Weights of a small mixture-of-experts language model, trained from scratch on English Wikipedia.
Size: 10 layers, width 512, vocabulary 8192, 234M parameters.
Below are experts of layer 4 (counted from 0) of a mixture-of-experts language model. Rows are named router (the router's row for the expert), up (a neuron's input weights, with its number) and show model dimensions 256-511. Each number is 500 + 50 x the weight over its row's rms, rounded and kept within 0 to 999. Numbers have three digits each.
After each expert's rows: a language model's description of what the expert responds to; "mostly gets" lists some tokens that are sent to it at least half of the time. This comes from a sample of Wikipedia text that the model never trained on.

# expert 4
router:414538383533447445450526298511494509638498464566554421444514491512480480421511560542550501550475567578509538409510510428560464458393546468472571557516505503528488562535528559504504473499442393475469452520451532530526540594467567486476522498475531442527461487585601449531512463583517482533519454414460382445622454485530457547483530491452418537414467528568556434519441485528547550476475526514484437571449434586554518473556550451473524495500503553449539440470600566526457559475496488382502475546540475422551472477504543527542536474571508550527425546445547631528502425491468436466421456534519522566431511509500511455462560588466465553440571521555506473482467445435513577546361562521412505567402484451424532440551542441493479567532443497465531459543490555487480491569457415
up0:403527412443536404500477520468560538516474480492607364491444448549479449588505529508521418516488496402389543562515582532522520553465568529537445552524579551594500499446567527458536404462476488505532451467506535622463597501545461478331545456429594455450442515552463536618472460505538489448542475546431519591499473476473405431567470489521514520583447456503577506525392584471544553500462561512457490491517453547501571466382501573515497547469519515525501564460524554485474460455442530515466529452430499426514503548471487494520554493503460522569410471469570524564492427475521488538559455452416454530521600562516617520531485629549586499424449557493507492452428487431489629567526484529511515572462508488536472569469489470453492562478532474530509579443519494383513487504448382
up1:537362463474544530453458512507367425568464530474581507413428477585451439435487528624592528470522563500544505379462418469426448511570477489482511482540483497432583579543559413505468497514430476496510482577501531486516451398445557426479470528501523537465490529520572537573460502500558446465531522559525590490503500502522453571538516466470455537497441527446472527447486531483456469487460519429397427434433457470446433529575573444488414467560483528487500599570497497476538503555557486404586431517436535629580491499523446431459570513552524509551384607501468519603414521551558483593407494617448506526514453555435521427549467444523533456556581437577509531489380420538462608513532500496576479441501486472468560586549574453497480506495481499340472442520494557427435374528490564
up2:452502612583510573505497547617426482434595533455513590536543498523461558484485452553604507442470609471495530438483514467504526471496504560419551599479459511472560422475565501487503460551519600522481621476557446534510412440453438565555454544484566522492495508505531530487505489592522462440480522552549565434524566471497451509463484441478451506516514448464605457475466491448587480505541407443577522410535466637448435463430476444437511481458576457490462522558538518507566518541476462578513449548496472549508555487424504591536496490434556459508451519419449393560494526512483466463492538547497546570404534507515575526596484613475509419450496505541494516402467461520534496585585502555560521448534415493530557515485477588492509527483481488451490505490428494524430505478495506
Articles and possessive determiners opening a noun phrase, often after of, to, with or a verb, such as the, an, its.
mostly gets: " the", " its", " their", " an", "The", " a"

# expert 14
router:477566491512521409502473514591513387550543450514539537496404481565411446469481506515597459541497589468444558505530449497577491568474575396439505584538437524532472492537543576509560495548538467481480491473494562520483553454448516558485498479547543436509457405593588477556556459572547446549567483430482434529605481433371441542590566508460455535471563526588550372550460522518442554549445501462452446527457439613426492526536453394542486587494465503542488498443501601454413534526429499548520448537514459482543369475491462467579472474484612511489482528502545528600505554500517462524506443547476533502468543461466549462459552498430426498470523532533576460534428431529569507570464497528520481555487483528429536516512578467462501517547534541423487439508477590447459412533482472
up0:483475556503456473523441473451397522513500452483433522455529512468476432407545497466438471462408474483514542536328451492493584448515558559482576502500549513503433532623449592570557479524513492535551468459500410467520510509556509552443537487500563505552444571527576566510560400474544421513606486556493480541489440441451334546515461515505474574585571561581572520485427516430508517468411545582402449446455496536529563505532505450619502479506525568511436569438548552477440464499498583504468443507565525550465421488467483466435422472539546458542442548522475493468468462509473459449466436519473499468440438419443602355421534526454443527440529550527564393473479522490466534462491488598466490527501443563513476521507514537506447565457509530430541579582443431508491485478415466
up1:472529516525451433479453494555474509448447543441505458488421490554458390450471529449570371560456427544501544538430490422558427457449529498412516545623581503485450458561562512459531443472431626471485493449574472517497536495459467492469503562486530497477492552460544432503501488572593449495456527505485502499506455540432468511608434558525542568523559553588545547480538573556501592541465511473556383480490490492563466512580419440491515564529482492509491519525434601432519519454478610546431496575513401457401463471521538526505474406426519545432492560572541488407448513588474455554509517512541598487481461494462589512553518497516451551538550507520401479429509419511592413496485473527422525498470489567543556411558537459511483527540457553452488480432534557493533563552431441
up2:547578563586450472537591506604467421441553477497436444445424550507510427478450481568456441530529449381533486434454491456548508615530436545526461518490518489478503517496591431478465509477452595424563498528505515556399564550435496465463558451543512522463449506485442475527447424596528441574570562511565434418472438534447531451559497515570539538488595471524456605505536411557573548474512533524480438504463460484499434437436533544461490489501511431487434416453574553491522583498576471548528505415460473492492490522543626472484621544551502546452558534512639460476448465522483473454474517487489541521496482560559531525529546460501488508495564449496572410442565501546603488503479602469411496464638437502441634553455499490528432568468513512589530405510484582501465530518486471
Relative words after prepositions (of whom, for which, where) and words in institution or degree names like University of, Arts, Science, Nations.
mostly gets: " where", " Science", " whom", " Representatives", " Middle", " Domain"

# expert 28
router:360503443593523421470453542523448469558507476501552456506363493508443477479386501520490477583523627569459616439473495422551459544472526465464562510498496581582523497544594535497553483511532417525521426480504475500534547481466518491502497466430505467474500455496567410504570474539547469497574434493468430474583496496500466493517586410461455532429485497553554418527487472501652526508471547540452397559495468603481507463578518409447537556526526484501510477445527613554439487423409436450494474495493485403522432505569585507549526528551568596518496588356497517585520460474549399496480463518470480561456536449529531496461504600491452546458534548555546445399458420506538567483488578553461525533412479488423463425505594432431479521558509567430495450492565489477480487529460458
up0:490553443529501486576495516515548450414466491586454541423491509498504505505526546520480503591478567549482509489578434410420465444479509501515585521521431463600496452487467457460442461486580534425453502493594555535444508617370622496524544460515569443584480447588534541476518547502455483518480502493475486463507535559424527535399489525488495535486549563574575461586498389535465537477557532474425478565436345507501477395565518491480490589426567486553468453509497586530557486435425547567469413556475579486520475480574465474531482546547501533485543452529494592489470507508514482487478443397397540559519415426433414475524479564479548494528467521418576474456511419482561487569383535485479497575463539518515514408544502532576429510519501578479544486530429507537576433586590444
up1:494425467511426488513484563628468551450445505499500434427506563469500436516447445418517533567499473480511558485534534504498436533518624529469497473413523572454543539468460516423471592496491504449461475583467470547463452549523493477596521451540505447435631389506616490469426525598544511566537515552544479458471556449535458465524621545494563535444591520472549405450562507593559579472492481481419464542443517511426509509561511473499522425505527543434447437507450459477582500453550571498548496468488486512538479462479516477549621517584495526568510541468493391450476449438537548492461463553565559422536470495524520474504488545414518484459510564565546392467617440568514509528430578540464537606588494546516575507497477558457410507473504614460458526546469554477511434509556514
up2:472491549576467627487453439494516463527482400498563534452572467520452517380515462497556447591516549489537516510596542457464521532436491485511482547443582545561467453492444525443466428476407581504494570550413484496522441520419515451497452423425524435482398553455496515470485511468499484554488466419484406459445471474467415524509532513598551524511574585547512451494507541550447529539580505512502506536477515503475466433411508455519538534509600454492419431539522397473441510613478529421450470554545414545504534568541521535494396473472503471550526531577467578540533450446485425414471555507580535560543495509482428458564513559476468509534448509552468609555458566493547461523522509531526550529492542422517546487555549485519546520486560508495421583541446561493480496478470539
The of after series, number or one, and quantifying determiners such as many, some, various, several, other, own.
mostly gets: " many", " some", " any", " various", " other", " several"

# expert 49
router:420455429532531375469482462472458485510563491609555512453389451527471499397482531489573473580533613521487540479408454428539490539483490491526485513544469493521467495539521576463581423483428520523463395509594483558495573519413489527489545386440556526414503465512664438546622462551455481524538526515503430506550428400474528530509536443491441496445522514557567467491441500530633563527500540492435473559528433556408512439532573481522496510589540514488424477517468537589489529490435549437576453530513498446476479526614541488564606475527508523532505550416550498462446512543497436433551416524430481589512511456514543435421544658456520558455551515610530445471491486466548506506453568518500436551492500411487511446521525416485541573517510558403526528492485513515489464514589498
up0:386441482473391480457427442566491480628495534445576540426484402480499523470439535563553402454481486555456527471514474463510542444479491469472476595541483514440471485548521569471554550573586461503466518457467473496564590572472500491468455457531524445440500432546597510650534537519479504508466488487462480440515489512420420501506507478327443473431520455488563512533516467469476540513482521452470509488491440569478556413513467543512574504581589503477510457494591493505537495543407549513461527570545418505613433510477488459540514404507602594569407524556473637600532510419420501505480469505444530505580539477500501471401640526458489571483452493516555546556493471473565463560442456531423471490414476544504464411527520509478504601519519491460578535609480462486491554466412491
up1:549455517494459623476556489576500480486473472463582475507442440434479488474458475440462568485595524470469535524448547460584532496515588506416556458464479531494518474509580588441540501441501501457524445501478487588475563501506529501469411490492475506605484476487512532490533489528400455528583449499507414435601567592550536442561447472509526473474483440596492425449470437513525523546466625406491425416475431525526509508488523468457420514515521470490463480559444513473464527494466445500568474579506556458497448514390506532493423464572562488498443495577612408456498486533598495499488465514511550510489577568442540525429437483382471547443490502495631501573507342521547554492414548530445523495525444487530576506523501515418456557492474514532429483501485581489438470498453512
up2:560526539477533456482490475596523486473503480530405395465502487418364444464502535476475648464437519481507515451442429436454443556453503443399572623513443492511522574474536551534504441630479507479449507482566514508472547617513558529559470497537449486469557556549512532469442561460516445557619491465466460565477407447497372545546532475405528488554523524433550476525499501447545477489413523615487538503533526485517533462480552497502443527538483525495461595506463488417483545496512563486479556564580532518458488455457525569521452490487579503478418438530378544463462490463435481518538528516557438475484521463517549483508520507396491467481473612505556331352524545485592463450525472602474545514401444497443549470515500436439509461527451485571538559462567440484476523476492447
Verbs and linkers in biographies and plots after he, had, to, such as began, became, with, then, having, try.
mostly gets: " without", " having", " worked", " alongside", " replaced", " those"

# expert 47
router:447526402545493466480506461504458429558543416545593471415424474479454383470447499517564496541382507535435464441465462400564530533488545519526514572563453526496467486538509564514506502481432494519504495482464534507535527585440516518498467468453514405475461457502672456550550478559507479516543464469479524475554464422459466515519520488491476548435520550511561413524484470540549574513565496561416444571479377539360559462647605483453558544490496497467438435524529531505452557479501499482515491541531490456522491455552516554477567489537500598513450579491587574504486438450470464454444455565508536496526521467525479388473529596493495576403486420577575451452499494472509505537470559475434486545421433472488617457514548468472461587541515538488530502510548572487501465551519572
up0:541508534521456501415423503480596562527532522501504456476501489469507460613460454523480460513636524431556518382513509455564544614503525381393514498529413477500448560491485400451524482480589463557534461431494531542562443586589443592538381594531541458518575518618468498467469448520532496546510528404518464523511549445453480395582512367489472466588554526436488414489450488468530575518448474580476486490515496518521462433520436502467462526501470498504520448409494483480399489454514458481463462570413472561604446417517407428585499479541551530488522485553469561601507529490424477517487464466468535423556464451410543579467459479497466448523470549405593417488420504472509570552411400497434512516357375453456519428470503461448594558490568462482491460454495489528447532552501540
up1:477567542519575513454548458515524501458486485488441438493469496514523443460513483501569557580458481523504508513445536496545468455434604503476570506435485453530535530532487511465445507569461399533542436537609507450523552498564549461462541538576503514562440580556577568483547447561549459531580549441509581446502451472518505486421516436499516401526550596534462555562498488505463417433525573540321583508531449497520459462545510564416555520520604471523484468478524538449529473412530508516433523639492408433475513507481467448508540493481523581502511629538476540540562495525512439499395540379497589502470505543490454501471460463514507585462473524545556484432416481460426469540460512509502530583606528398453393472486455459530498556486468419477517387497522484529514466635532480
up2:456497504506530422588428500482499505580494488536441523379459521524409493466449472581554486543522517441447496454513494567478503502462514514487589482465436441513464501402594518452532492481461442516475541572469501525426534533544461552470524478473461469477452533533560536539421439488484504468507556498527509415538523457450525464469506478470434437423404510550496472513448552528443484518389580462519495561461466546642608491463476563430465605456436486493510526462488408437560500557489519513474470487438386559485511466576576527526519439476515471552460591463483490503557367541539516518386440530462559511417528496503492457473441550424466566498541468512514508578408550441543502526471493503485487478529524318494471541584525426455449486563558454470501457540474455550529516641479515
Adverbs, connectives and verb endings in running prose, such as however, hence, particularly, later, often, and -ed/-ing suffixes.
mostly gets: " However", " again", " often", " still", " later", " usually"

# expert 2
router:410536448482534505429531501546448441501538484554542462439452493538541508389510493472589453544433562509530481474502466522528488571470486490524498581529451529503424488528501558446517498512482504482501540519570547512491556497458533529519569385434512494563422404558600415549550479576530481522585544458452429436590406380459471523484505560460482545431517507557629436563439499546496547595525527487505494564450514505410559403540517515596595614493475558493409471478438520566453564474478515449539522506521433436531485495577595485516456480580503476528500496447534530453485496397435498594481487561576525561417519466524559459502566574419500556406520516494473480502492499422560529526484574555456519589473459447385541471513547453466466581591486520490565481605472479528488510514489493
up0:538564441537513387449527500462576512459544496544532424452527418558496487404512498565444518456462475436478497438606488550524488517590561501521518472488440454551425539487536506477526420426489486539509441490554568467521562492481543546568428514552582489509492468393598498540467512494490556491548433547569435577489442448493545398537484480487537617428528375445440532540450527473552460495564501455418382524483486457509477474537473508497567544563478548488416447458563508513390530495499550459531509506480487425511449487470491496436534557493548531456444516398500497432453463537543532537558437631535534538471475520609451443394546543401476453549502560547512481535456511481603499500511577501447410474502487578544490446442514611514562482597566618477473445501489464511466468406483494
up1:583502409461461411489469506492489439516507486490427567566484522515417552528474540438626565503558613500568537494391502520426496419440488512480481586469407578495454456521486489512487451512455449479451539500510522542544420571409461515463439519452491474417437379492507466518494583583516463409602552519379516584502449519448535504512498512518486475537490464479555467526555487512493507500437472460391564417473511582462572478433419536563530583408482566482436570590460494510502497476569515577537498449549473508476486450392586391472468359558541486409567443548474583496538498532489468515549446537463510420469493499458544473528559434492535595506418455483518580491457577486486466505419537423504503451516535473503558521478465491542544509445413456455462513515574530541435499534568517
up2:474422457498430489492409435532439509519481478540479487532464535526487561503494592469473477479487492535441495425549510502571483475516592525464511498535441480466575542464539383419506581526506554467517514561442498486484534490460518525528560422423448563392510460480590531604484473526530539496586465472458509546506482468559430514481463456449388523506404445486469523496500573534536473411568388468404495562563515543489524480611486459578491488453549542568487542512431502544405454501514475389491547545599502510570491498535444556474623505583430539454538481449549572485469407378493386468457485431484586558494517520521463479454405636517513559533494560571564551457538508439558549507471592492505433483490533423444507558394523496499502551599452492559523464561451518508423453564494568
Subject pronouns, relative who/whose and their finite verbs in narrative prose, such as he, they, who, was, had, contains.
mostly gets: " they", " who", " They", " These", " appears", " had"